From a checkpoint of a small mixture-of-experts model trained on Wikipedia: a variant of Adam for the experts.
Below are experts of layer 6 (counted from 0) of a mixture-of-experts language model. Rows are named down (a neuron's output weights, with its number) and show model dimensions 0-159. Each number is 128 + 32 x the weight over its row's rms, rounded and kept within 0 to 255. Numbers have three digits each.
Before each expert's rows: a language model's description of what the expert responds to; "comes before" lists some tokens at least twice as common just after its tokens as in all text. This comes from a sample of Wikipedia text that the model never trained on. Tokens count by the router's weight.

# expert 17
Description: Pipes, digits and swing values like +1, −0 in election result tables with votes, percentages, majority and turnout; occasionally prose words like and.
comes before: " |", " ", ".0", ".6", ".2", ".4"
down1:193142141153154097182106107171123082131161176197138151125117104132085106123127143171197100092090124153136180143115178093096139131087153103083130146167122108106132165141148115111107120133155096182116129133155110099142124158102140149093143077134202114126123150179142150169184140108083080115157140155137104116097140136147078127131091111144095097181124174084122045128116176135101162120173174073087174149088112122133080197095192144130170083166130125140130087179076114134142061099079130
down2:126129112181096135144145092140121107035117173117169149150120078091094148124089122160089121161146198058119120170097197076184133111137094133086124158145128092154067124105132106128197084165112107198106126108150085177109092179155133117160138149136136114145132131090048157121155123130166145104138161115143127114117119118110165154145102139151132137088160070146072106146135148182121146123128153122147133129127131138147151176206157143074108137125164131108085112159173069208068086119095092
down3:154188141101132153155103150182147142132062165151096139161101131078124175104144144106122185123134080143087101156115127128159154104093111115160125150129162100089117132155144122110102091111145138145079113149176104171113106156099058065162127175158071116094112153129118082150122088198128123149150101074138068164155155095098102066110167088186110222129081154141119121199158157118152146119150077165126169129128150149123138146076142120126125170121198068087110157100085127098155140084100093
down4:200135190104101185144088095173152116096129144163093131146111155111152150075106135174149229168116149121112120145120138122169104113091154045154120124135172125131116172147011101139124083090107160125116134134130116138168066093085141080186131158140097156113119145144108070136119085194114138111139133118167064144163170105114119099109135135141169194147126101126101115106167134129152173114152127169157164073152119106101122127081128145097170145137105033096144155154125100125130144116151105
down5:084149070148162099089142099100133075125190051149133121085127120092142159094093128135085132181135082116085075150119107098158137153107093150161090083082160229102091144138111156134059172070142125132159157115113094149130123089105098112113124131145160150165187169113128143047059156150152151116177078107155164119117148109108138097125140126117123070106162175117190130134090078146135153121118071108177134103138122136106152130076134153079127138132177127169075115139146130101083120172150105

# expert 49
Description: Pipe cells and position or party codes in squad and election-result tables, such as | before MF, DF, FW, and Labour.
comes before: " |", " ", " MF", " DF", " Labour", " FW"
down7:098101125062147059133175132117143184181074159073066174117114164149183150113106129169146061097125075078110153117120094154124125118057082122128151132133152107117114129156116153136115125183162171149067112165153099141133122104173166134118126108148146138130144119115133099143167074136118075112135148160119131148117133109097199112126109106123103160174087160088048107127168124113076110113087228084171079140097151106079133128128083175136120125185143155112147121122113111191186125158128119
down8:123092082150117106119159149127079113200135117094126162104136147094114177093168150101097130151123118165139150116164109096223158120115107158169083135106041084110100157123124164162152104115139144098106113094145145200097095185132175087156130127113144105170155121118169083146141129173144141169107120164134220146156103118134148103172050101107103119117160130109146115164122148102118128172115185152155178084054107139093163148142142077096080120120105137098206199098122095147115118111102136
down9:121072157093154136090161117087100193084087114129135107099080155172135115148100140153167138147106102157105096078134104092113147135092110150148161166140124131138104123106154177160178064158147096160085154193123102123108045158124114132085111111152146140072152143108119155112102105111134133135112211152137052074141163098167108152106193128141088171128120141134159087201129126094157101172142141171107133138110126097076098169111130184136101088197183052130109114188114139114133134171129103
down10:135147100131130110132169111080129144137131123102133126163153189078170101131155111096159158156078097164091175154045131148155099154152145070145069110092133159147135130178130141128144118176121157198151132115051136149104138182160075125073100107114149138079131129139102139178160138110176120113192132150134120113094151157130074209069077178154164141192125201112174060133099084189108159130160091125116098125117165156145135148113141109104120133095095118162173125149145157103127073122155126
down11:126088145085115097134193113122105149134096141137208134205114066153102105189149117089134061116099089100142096103136164155139131135136132118089079089083117171103165165132062098147126111209137130157056159092122174131114119150152120146142182162127117193160124084140096090129195149150116150136141162114157145149095134132125145101126099110164099097146148121095102084161162160158157125093107110121069120112206112149093092107113136084114149116179137158123147111132105204136182055097104124

# expert 7
Description: Verb endings and whole verbs in narrative or plot prose, plus the object pronouns after them, such as explod-ed, empt-ies, him, themselves.
comes before: " the", " by", " to", " in", " with", " a"
down0:171118101146126158124114098106106144118186087119158146111099134122076082119130148130102065177102165142110164122122120208092147130108114089129075150109098054162134113118143102128091154163120113129177155152117066148133070124192089131129161145117075074076074097140135123073133193155133162103193132138166148089117075142102112107175147098176150153115094196094138122165114100161108101094156130148100117121144110094107134163175200138095095117080176093079168149183155123100171127123082134
down1:169116120092144041086110181079098143120096147145101129127105110087123171116125141098117158154107078147151106091151107042099060131145176080114131047120137133186056142165114109077124125125106115113109139117137127120093151164087132152126132099107186128123165174153089154131128121192179080145112117140179104137100108053148130088085117149100154201087122159127132160196128057195113128142148065102126163122121156091090138152077145106092147085118130148137154161131142100134130089109128142
down2:137163143141134170062126124069129149092138101123143166098059079135144140154189126171085150112089093107128076120208143054146079110150138114134114106135100180159100130091144148199177148117188149119110105168131148139110155117072107096154146132080086117134177137146103105207137112169152088124169147117139152186112117155106120108093160191168140112148122063168133143110124141139113108142166091110168166112164116105071126148113129102095164112130101105138069125116138121153077132105156231
down3:075150122148096149140097140145146176170096112034098137166169161146144181137116106135101136136118146147117087105151113152176059106122144125134112125053161138148139138115078130093140094169060093158133160138204136101125092104105087101159142132134149105075110176134217157106141073164192177135108099060130088145123155129161097126114106178133140128110105199139169179180108130118183180145106082114084089150145125132170159125105110087079141089102161130108132129151119078095154134106103139
down4:154192168087151103156143129077096150148064085146086119126103086168162100100199081149079151106162097177144164122152108124131158060132163106098108153124147118159148117128110138162195118184129087148151141156117132097147150149137111132152151151140136119154088158071127144149155106144130075133087091093161109043095132161132150096073143146089164121156106107100090174162123082127124121055142102120167075157109096114176094153157131086137158133137049133116113184197176169146148134113077103

# expert 21
Description: Match outcome tokens in sports records and tables, such as tennis set scores 6–4, KO, TKO, Win or Loss, lost, placings like 2nd.
comes before: " |", " in", " at", " place", " on", " 6–"
down1:148116159165125152131146114123109084118161146093176152146079180056076123133144094104179123154097171138113156093138137108174183103113162136154078185113104116089157128127122131089186113121159193141074125154101145109120151067165123118163108075168133169136125088186150042103100145084146135199115077170152143204148126144107112124126161122155123103113086195195095171152094173105134105143179100120152199100098137120128081146115133127084120134161143141138123137175129087096132130158150084
down2:106160123096161131179191156155051137130087133062098131123167115103154166165106119155111065169080120074130176088143091097150128136128130146137109125138131113126138180106043096174158082115118135077110081122130084135107124150140124127171117116158129118116186090109138147115175108101110106094103091190116071134098117140064127104189124154121051168159136084100100168118080126134111106126183132134114147107073161148055173133145193063130133178120095143109104146120118128127078082101094151
down3:148134064139092104123121135145076152158127053171179169148056130127146068128155121089121147110198084122098156108096132077167130108166144161078109130051155122138131129121110116120150118144126111095104119160089011164118119078098108164142167186162188041113103036099111131121087158143108101142098125091142095106151122114158141109138171145136132193140154143139139156124175137126139066153108146104099084139146168101173098115116131146104152102098167146153132111112121098130177111142138091
down4:108129098130070146139134149119071130127128160129137137137178084179141095126140130087115099133164071116147143166105168145127127160100139128131142150087139092133119160118062124062150130087135158124126139115101129101142117091101119086129116166138036126135148127214117110071226135127154161178149183123154174137118156103123128127110060108067074110088050113148125193146126114130073099143148147091084114130134127105148210130081143174147109164100177116090079118087117159150147133084076168
down5:163110130126151159154164089101080124110024101141148127158191160125122051132135186164125150185133135109110131178114158142134080129095148092083127110174101112143105149167086182112101097074139115093044169120140161147079157170131169124132070138172124101086149141102068159178083126104088106122132159163178130095123155097160148114106132103122100148145125111123134108118155112180083118104202128107174168153127118174101139109175126098091114136137114120195187127172155161116087172140138099

# expert 1
Description: Word-piece stems of Latinate verbs after was, is, been, which continue with -ated or -ized, such as recogn, demonstr, anticip, hospital.
comes before: "ated", "ate", "ed", " in", " to", " as"
down0:102101117151040080171199190129154128157126129135108126125159155142076143091073117082170172099076093087154124129149147160117110103160093194101150117123141120106168130101162172167200085096133142161139112128101126075116082077158078084124166152098113161147161136129110129114178178111122080106160174120116132186122133131113117120164113192160157130167130144120067113168091077116119124127160098177137164121100145103122147118169124130213164110206103147105104138158171134145082130099114158
down1:176219098108144137116113170136092154185118117119143059115166112144058085135118151098075082113083117074150138086070138131114113084143175159135121109152124114171067099106120103145176106140133083095192080104115114140157151122138165117125165081175153115172123098114105106184141105113137089108113099127143139157117112084136105105238141092133137073155108159158108061134137108103179163096171150120130099166090099130163152117124105159108170141111112106156131164070099157087168066116132133
down2:162100118101099158147159076095136129075138168080106128109074073099136109135134131165135125118192093132145107063157073191151106095136151206145166189155183077127064114138151122089106117119147118134139164166102136173112106128105130136090154136163129108084113125084112137181096116071176148117094168163107062079137160170142126173174152098181130128159116112097075136130133077166107130115083165099122126066097118124124098135129131133116130103167133103156192144065057115165107148163170103
down3:162089167138122140146104079133167109105139140099128109117121165115062097112085082135148177141086129150150128174165106100120141199098141107128108177088028090137115176088110125107235136182149140144110179164131077144092154101055092103166137138097093120149187159175121064087112133143176110113139110142109106131149091146116145145089149092166165102097093150141160158127172148164068160106109115100088159107115159167163157147061123114132083152166113146121190124110141142138132158154142105
down4:109122110096113143166100117153132146114135099101145154091092101070123072147125186126087109185126125069170119138132066161146164144124125093096144136137107136147155066129113131093082106196149071113092150125190136171130125177077175146117097136183166104149153078113160089136092132140187144145143119123148123145169102083130112156114142171169107209127118126075135129092186166175141125081139130170126149130074139164094119154190159170117122074135153117148113204178133065131136165189177143

# expert 13
Description: Line breaks, dashes, pipes and semicolons that end fields in infobox lists and tables, such as between Teams: and Medals:, or L; and 0–0;.
comes before: "-", "\n", "|", " Win", " ", " Loss"
down1:165074080110107109198100102149148160093120176140113173211141167095135173099117104108104131046073129124159102102080104128111140115185102112188096104119109143148134116170118098133107052179106130151117164093173137121118132152118149074115169136114099138122102087189146116112117068107147128125097139120157091108108078125111115208128072115085062067165137073098112137163174116123099135152098090127160117116180110102125165088185170140080159122142134157121126148132126070119167148093119162
down2:078164114133124067105075125131169079177109089135076128200149174077134129076153125088127135195151182142126098120142135132106140140070190112120119114163118134115125150091070112112078141166125103134102142113138101187110148124132120046185132144125151108115138123113163136086150099138099151130177183140126118112139179074125167210120157106086153171115110162145118060101180128110070119151076105137076139157113128125091162142080177196166172105131133139189114116114115093142132156168156159
down3:149144143145099134143208108079089147131119127104173159123068189124089062157067144097080158150081132112128134151089189107155107121090143098085142121137108140142136108134145130162144090137158158133107139181164158154131081141114088070171153072092139124127145137102167117129144153119126135116121130147163098168140113203108132138182215110141177126182166146145108184141135144157127089143109098091138146174165087103159075140112114149102168120124162005116098072168098077116122136138151139
down4:134123127093157142165101121136085141115091128134113124133109156161138095166103122115121107166067137123101141096121144140113114117186082102102142117110136122210139118181095148102084146100099068140057149139180117160152094157133182075122132140171097131160146072107088119150169150139125178128131212091175163147147088113147111207128080196127146132187100154123103102116184132097188082094125087119184109165084077127124145134074100125103139093076144149105099035144112156094098099121144108
down5:106176133138046083124136174114098165120144049076174121099087169154142102154171142111091156144109105109128103172153117153186171159083125098077096197108090166141139126103104130058180144119133127165101086122134149174151082051129152144125090139122119116139192127143085111110171146094128154020124121124074172100157160104164172130120093138139157106145100178116120104090125129134119155085117131081116102160106139159127104157136132135174092148185168099147154102103094189141110110152115157

# expert 47
Description: Number tokens in tables, coordinates and measurements, like 34°38′S, 50m breaststroke, 412 hectares, often after pipes or Coordinates:.
comes before: " |", "°", "/", "th", " m", " ft"
down1:095156114136091116126135152127170136120138093114159148174124118129167151077081148147127110109136109134080157142056126107120117137175146037092160115177126078114108131188125154158243132139151115093093165162117128196164104121111105143169159134100129108160114065150125093157064122108171153119188145159159096113107099078121173175096119143161114099101130120090089095091136106069130133142063069151090177144116161123141083092192112159117153133125147092101148124126097194161111101167106154
down2:101140154130203134149170130173136156125162064085080133104134179100115095134133152152119083113100130161115108123109163143112112141086104127103168119133102176088168082092148161144131092124100081165070064147086112096112119166130088115136141139074218150155120122170101154195174140123156187146199100138100127151071181136091128114144122086130089191140061167149083096133163128133115106170116143208118101152095104169123207179136121110134131108114150135153118110096130082151106106111097148
down3:176111150128197140116124075177117124130084116087088109123082149163134113100106175135125125180164105114170160115178133168168088113127138100089083176080135122134080115152139147126067127200134158141127136103112158068091193090137164157079084169124176111136157093109159171147127093110117076065190080074167104140108131171151142131118130150069159103144162103090112059106111092143187094139158157111078124119092085098134114128131132084114153075139093183131153140118103167110139123126071151
down4:100113178165136133135161131146101138083135139133112149132092199173058129144130113161189100120146111203155175158150136165098076141138071136197158145101087150150104154087185116092201134122121137167080147202137122143169100132155154069160106097103129194108143106146076120103087182148150083130173096147125123150121123115108135140152128096173117154189110133098161123133177142157098136133197147118147119188167150144119153190138170106137041143127145158133122105160168107131145183157144114
down5:165134123170116081121122089129109117132162076053142071127142084103123107124099077082086129120143164130096140107104140157148098169120190114105097148079113052167128179173108086067121147170147130128067150111093138137195158101124214110143071089117139124142080091075160050122157109092157101095145079102101127131146151128127106129106145099150072166126142137121109123099142121122149108142190139081072091088082153132138104138124146165148079141147106076115180181080140113133133099104116077

# expert 57
Description: Numeric pieces after a table separator or decimal point, such as 0, signs like + and −, times like 5:, decimal parts of coordinates.
comes before: " 0", " |", "9", "6", "0", "7"
down1:158123157077153158147136081067090117132098104149144175251109093157123079134126148142098119089076139157131109147192092109065141125167182084140101141100147085086096118109083101126140103191080070133132114152115088112126152138103114118130194103145155097147154149102181121135129101148232067116138061179180161132148126155149091120168103125133152105150185161141114097138141079128161147134097108114130164160094156179130143156116139132106120134142120118151132072099140166167093106128093126
down2:118155197069107072143126095040130126147066115182144110142132111143105106128127166193118148129193095122181175123147092134093142114122104124080112106121090145099125130193094156146061085156096143158089117108143152085108091127151099101139182131185108109153123143067128095160100183134169107056072148146078109123069164134116134127137151099116143163142166143139134143165164147145176087126204138090103127081184141144152115101155102094140134105091093131189133138179101148089143105142092146
down3:069080077137155149130134144140135100129138154114026112071173166141081170078102149159125143104151085078071114120115176120166121071138098136109134163193094100148092164070137132141156094134135150134115155175127106154101098087127117116109168140123127103091129119102133163175145167142109143092116199122129171184133085108143128138134137052097150093113129207169148084104145101185093078112111135106182120132113125131135177073127151150097146172109074125119132134112138207056141116145130097
down4:139186151160140117188123129122132149139145193120199165162143158146201101150093094176190122143147171146165117157180165086092158157122101119171162148107088089107146132069112128076190099112121158161095129115111109056134070100128138103092142093117164123132164175111139097143138128177132088166166146115173145150096106136121185129185150153119142153130156087146062108089150119135097170110108112109188116108117105182161154087123177135117174160165147107169122063108090099128063105127121167
down5:096084088097121072114060098151137124104160120171128135168070153109093122122159157102095106122139127130118115093113113101180157129124105148122092066092108151097138114166130149101216084142136170146068160122136121154170118181087106058110129107140088177105120105141140153198151101193161181116153083173158132193103141147101141128125130155130146093126112131166196084120139169168111126058112117098140100118144121138144135173091127166109162130168137092066066085130126119169140084147098046

# expert 46
Description: Digits, decimal pieces and money words inside numbers in statistics, tables and finances, such as .6, 50, £, $1, million, billion.
comes before: " |", "2", "3", "4", "5", "8"
down0:120154132103081114148077133137159144103113167135124191143097157107092138114167089149153161127151111128146155114128126119144180138117121113107027146082165167103132158211147124168103086226104100061166114098109138099131145130136164124090110104139149232135138146094165128076135151095156129144112121099114101179144116177111087089134137110126113176161116149092140089096094121147149182118168139081104121107117148119184145144161145157144067116165089113066090153163173179088170149151130070
down1:172046096147081107135110151033119148097121153127183176155126132097118140133100168121177120110129114129093168097164139150114144127196159052097128085121137074122075106171122125117190131134087147102137066155153089146154098115152095119165116106134137112174097064138120099148103142091138129121118143160184090128156121120125194114141141208190111140080110122144130158108145122069112165157172052131102096108176140157105101175103165100130171135129148085098193159097120126144144127143076140
down2:144125123165112098134093158139159179140142122109129103099110097060109121147141117172116094093148124065135101167074100181160106158164093057125126165096097105119132075120150139123145171155122180133112127074131112140160095111143180112126131124142121108099156083153103104176182139124096182144172048181145076095071142124084140107142095118151054119134082112124105191109202096150121113091080099097182115085085122123124152112106188147072135149142114175128128100108125116189111054099119167
down3:116158125098139111140098135150131122157138180061104182094135149152099107114107121129123109116077087140114117171062118148169079138128151089133116194060060096133158110143145061184083103135139095081065145156125119126146076123162181107187102110145136161179120106116119106165138081123158117159169137148134098112187119124073071114196092125132054106156127165115116151167127091131110119127137194164127177126090150100135144187154149158131088146107088102113158187116105192157171132089113099
down4:143178155130119141128185088137103111128138131065098097159141129203162142088079108154161163144146101131131190171119121165160146144142135090089136174109112110156136161082126154134050110127142087108108106097126111156175075136182150159157091118060176131167137129116092121107127190169119177113128144086168133160143102095174086168101113135099211183119061152110186147193132125136130141157125152155138076093126092145144139137081122134163144127162107081185191099105159098112185158127127159

# expert 33
Description: Plural suffixes and plural nouns for groups of people or things, such as soldiers, troops, farmers, vehicles, plus some place-name endings.
comes before: " and", " in", ".", " of", " were", " to"
down0:063135153125139109147173121170145111176108102085065192076152063132204153090111086147136196159072092095172129103125147115135188125174151121100151151178073145106126133155112041138202105157122122161113090163137087104120099110135145045131149168178085098140139108113103150202142146119145103094178111102126157120163144138123135089146107132199137132080151126117090106144148099108116150154174159158098118157147088100134167143094122141144096171156111151113114116120170140182135168122111151
down1:143154119134169162081132160104177198132162098126100161150127131118118082152190142071145117139123110069118154178116131173109110125134128133134164148105105139206068117106112142153125087158129185114091127081063069146167075125129153160173132092140136095121122132145122122094109146093132116146178150111146100052172166110065152139144086081117123107120105111132111090181114118183133150074138152170125132100181027116113076105151153146109136150157175139093100060186103096146116080142090120
down2:098136071128120146109119123126196172066137170131125094088119137110089127110130117189138157121172082096106136056123101109101117158166127132098157068184071139108125167148137086169143158093134208137151137107186169097084140112150157129120072153123108086070083108120112175129104143140118132174056160095096126072145156117092106153093168118154122119059209107065139096145139138093095129096154126125154075128091129133095103148113188085126134154136071169148101187098124110100123146092121139
down3:089081070111133112101076101086119139132092155179126132108142146115065106122094082094127093155131110100178090073177098075094168147114123150084147104171127091133187164146100109106188129111136140130114159101158134042049155077126156110068158101136113132119156079114104125181104110098081128096157151117155124129084123070102135161124144132116101191104070091123147184063128116148082116141110144097143057156127116137151145176115150103145155132097086064106096106169134135182107125113100088
down4:119174144102103137165113115149105126110138117134149135138139142147062087137171071118117206116112091134107133154108156095203128108120123126117166184114113090067159137163159121083182150172158107112061153111167114139117074195119164096108204055099154165113149114120102160153168185150168156132135149127082120201139110116170175138136147111152156113172125179100134123142077085105169175095117149115095131113205156182153117137121110107129106133116137128130175171142135164170158084203100153

# expert 58
Description: Country names and other table-cell entries in medal tables, chart peaks and lists, such as Spain, Croatia, Italy, County, footballer, actor.
comes before: " |", " =", " 0", " is", " —", ":"
down1:154135128140096194102153149097164149125207126180138147100160216117142138146174184142105117072156127065097161144132125083193117133163083152066114128128097163143133165042168148143142154075139115100132149122173071168115102109139122080173136156090132138046167161144093088122121112131128131151205164125134127144111108144112109165141133116098140123145096069079160124155139126192069155108101159139165129127117139126065087161131145127127123136099120118146131045113112068149139154169125148
down2:091149151096109104079146158115126154119124149157140164117123087098146137161125177064140141077110073177149137144096095100115103099141162088135091193151140119160098101156128117076130116184125127101141113084157158120098108128225122137135143147105161098158152166144045189093131148144124168188128154227143131154100129178063127157100166130153093161082136127168126090138141141176123086090144118144118129159179171115155172131082190067107119149141117147067091132135132095182133104091141091
down3:104108077128105107035135192124125142137170137135099168116128162116144136111118109078132149129119092167160135164114159135180168134170125162089057111162098188120139132114125102068182082103112148160136112131179146089103148112127149147194126115151145181068133120098106160124138103168159085167150136110126175157147111160150059129148125119122139160118102152190035139135194110105103173116084095139216118121136058129062124115158162136155099113110159131101138091076130139164096159143167132
down4:082162115169061109133128101124063176110091111150109121152079092118106145103110106101143119171123086044169129074174141123149151199094127061122113106157139140102135135119072127161070139143187206103160067117139137144119137086186129191161134140167092143089135171119077168110129114158131148155174135141185098077145097075153109076138152096122113130138105106144101096103122143107105154136146152093164082147097148086076131135150167157051113114167100133147121144119122082112123097173174153
down5:167150132117069151129084117117145118084097138112139134118120159160106151132076109105120129115164098158193155164144140096178122140093142135083169144079115147140116175170144073114150135117146133155153131156114141109191166111080137101094144186084142115147176110110079145196107172155115153117125135155173160139148200142065095075153089088068121162123135093089150141082145159173155110115148145237138149134163158102197172096065098098141107177112128092065135125162098098134100147100093155

# expert 48
Description: Nouns for teams, competitions, seasons and offices, such as team, season, match, champion, election, president, bishop.
comes before: " of", ":", " was", " in", ".", ","
down0:109099097106143113137089078154168099137109110070114095101130146123079224155105134077081113083085150148120112085167137110159167108129177147212105157173116146143072126095175114104189103149113130148135105113140132130112172187135178151162163127149115181130152047151080125141172126142098114130153126152124172167070068120079148158107171091123153118129168137081152090122165120161122140072162137122146103124103125070132151139153111096152058099061125162186128115141125137156168092087102117
down1:082082132154156159150130087114140095168162109151141130038139095085171113100139133136092175120141132119100150136152138130121073121126132149108089127129098166117126177167172073044076143130128203107149062098152122139185132093111163132123147083147083132130144158154184187096139114137145102213067126110139071147055166155130096151072106111148099138146139082125083129112160086117105106137123163088114108159137131109081131190140116109113059147178086170098097105162106117130118160121148166
down2:085132126158126075113195099141142132066175140081129132135095111112114095123172171091140137127143151156104117114177092164071126129119155062061147140090119171130111168153104168148142064089133124158126125192131088133168101109108051091149074115093083119127165132156151082158133114166148151069146143161098159099044154097159128182137172129158105175144134158127118139094194166149101084146157122060113164151135137147156072123095172154119062127155106092071096153116110105112125110136104145
down3:079122112157152121200082164094134155138154128103122086142158154153072122129146178144105107047095138113098105104102125115183116083145126136168131149163130127079108137122110133120083115108127178156121209068173087110111111156098114154143142177100202149057141107152106111162145147144163065149175134138067173128088153219122110131124092082095131137136169126101165151123126107180135089141158131155137078144126152160080129117186184175093101132172123154117138132151189188083101139136135146
down4:139127102114093124188127055116206183150122139117086126131066192097138168154084078167138169162162099158135143144171092147125114163154125124133098116127129126137126179193093121129110101107112167133112161125127156113155111142125147180139144171188141106156083110167111126088110181195106108141109100113172065070153138083159150127151112118122144126180131169160132074106126161096190075098158134129153149101141118135146181185139098172129105128079056130173140165123185045124134121113108096

# expert 35
Description: Content-word stems often completed by a suffix, such as invest(ment), contact(ed), record(ing), abandon(ed), and nouns like help, term, market.
comes before: "ed", "ing", "s", " of", "s,", "s."
down0:099128130106111163073154146169143185165089130147108163169151069118147123177137129137106114106164053127127128091102117167082124108160085149085167111180092123097099130122114200162189142147097139136037116188081092128124097146114133118152122143121109168167105133118136123109158115174176112111146135181145138155166223140187141121116075171142071141129123102161125151144131107131080126144126108110188082071187147156115163147176154160099157185080168129144154115139132087112157174157086141
down1:155076095142089121108146117133123098100129143113110179125122099026119092090157133155106177115142110126104121088147130130050084067145084131133150122113133088132090138124194110125140070170166165118135114125090152158128094087163173132049085144146143165122123115114122084132102175154157085107106178098154139129135140095057134125175150122079110140152145074102124170129142096166087058130137224108186147147151126120149089105132152112103192087124091148180125200164122090136097119111136114
down2:104126136101108129154147072138118123127106128105116155118146092047139130076154162135160104152096083162119135141150091086085143152125117135150108133084165106134124159181168108133179105162147089119144119185136108159143131133071072180158172114203150133118125099133100065192105144117173098129061123093095148132143151186076189122157121067110117096124142165097124130174104037128126119110191198103143109089111154099157130096094173138162120115128183156088117165115120123135134103165091042
down3:110105104113096166127128136114116136107137141127036099084112097149079151120173125163104151137082151144130161070120127129113182080092123072132149130126123127118146113055187155142212110127201149088099115159107091121136100125137146100112130072116167072124076192111169087115121135152172111131067156094132128166113136092133040102124080104148080162134082099138112101152078122184076134075126091126133104141126081055146096131146165138146120181142164157118122133179158125107162167164135090
down4:132081110096133158125149069161135173135169127084182146123078132120124131149070139094175138156166117164133102116151166132155147118139140114146101107062143085098097147121127109170147131138120089151095117081126121127147129147118139007117106107103177143104207185091116126087133142110117127183145040097200109157162104086107108202124176073120156096125125161067142097136173071102126147110132110146113167094143102094095141128104122076096090147138145130155134151182114105113152062152173105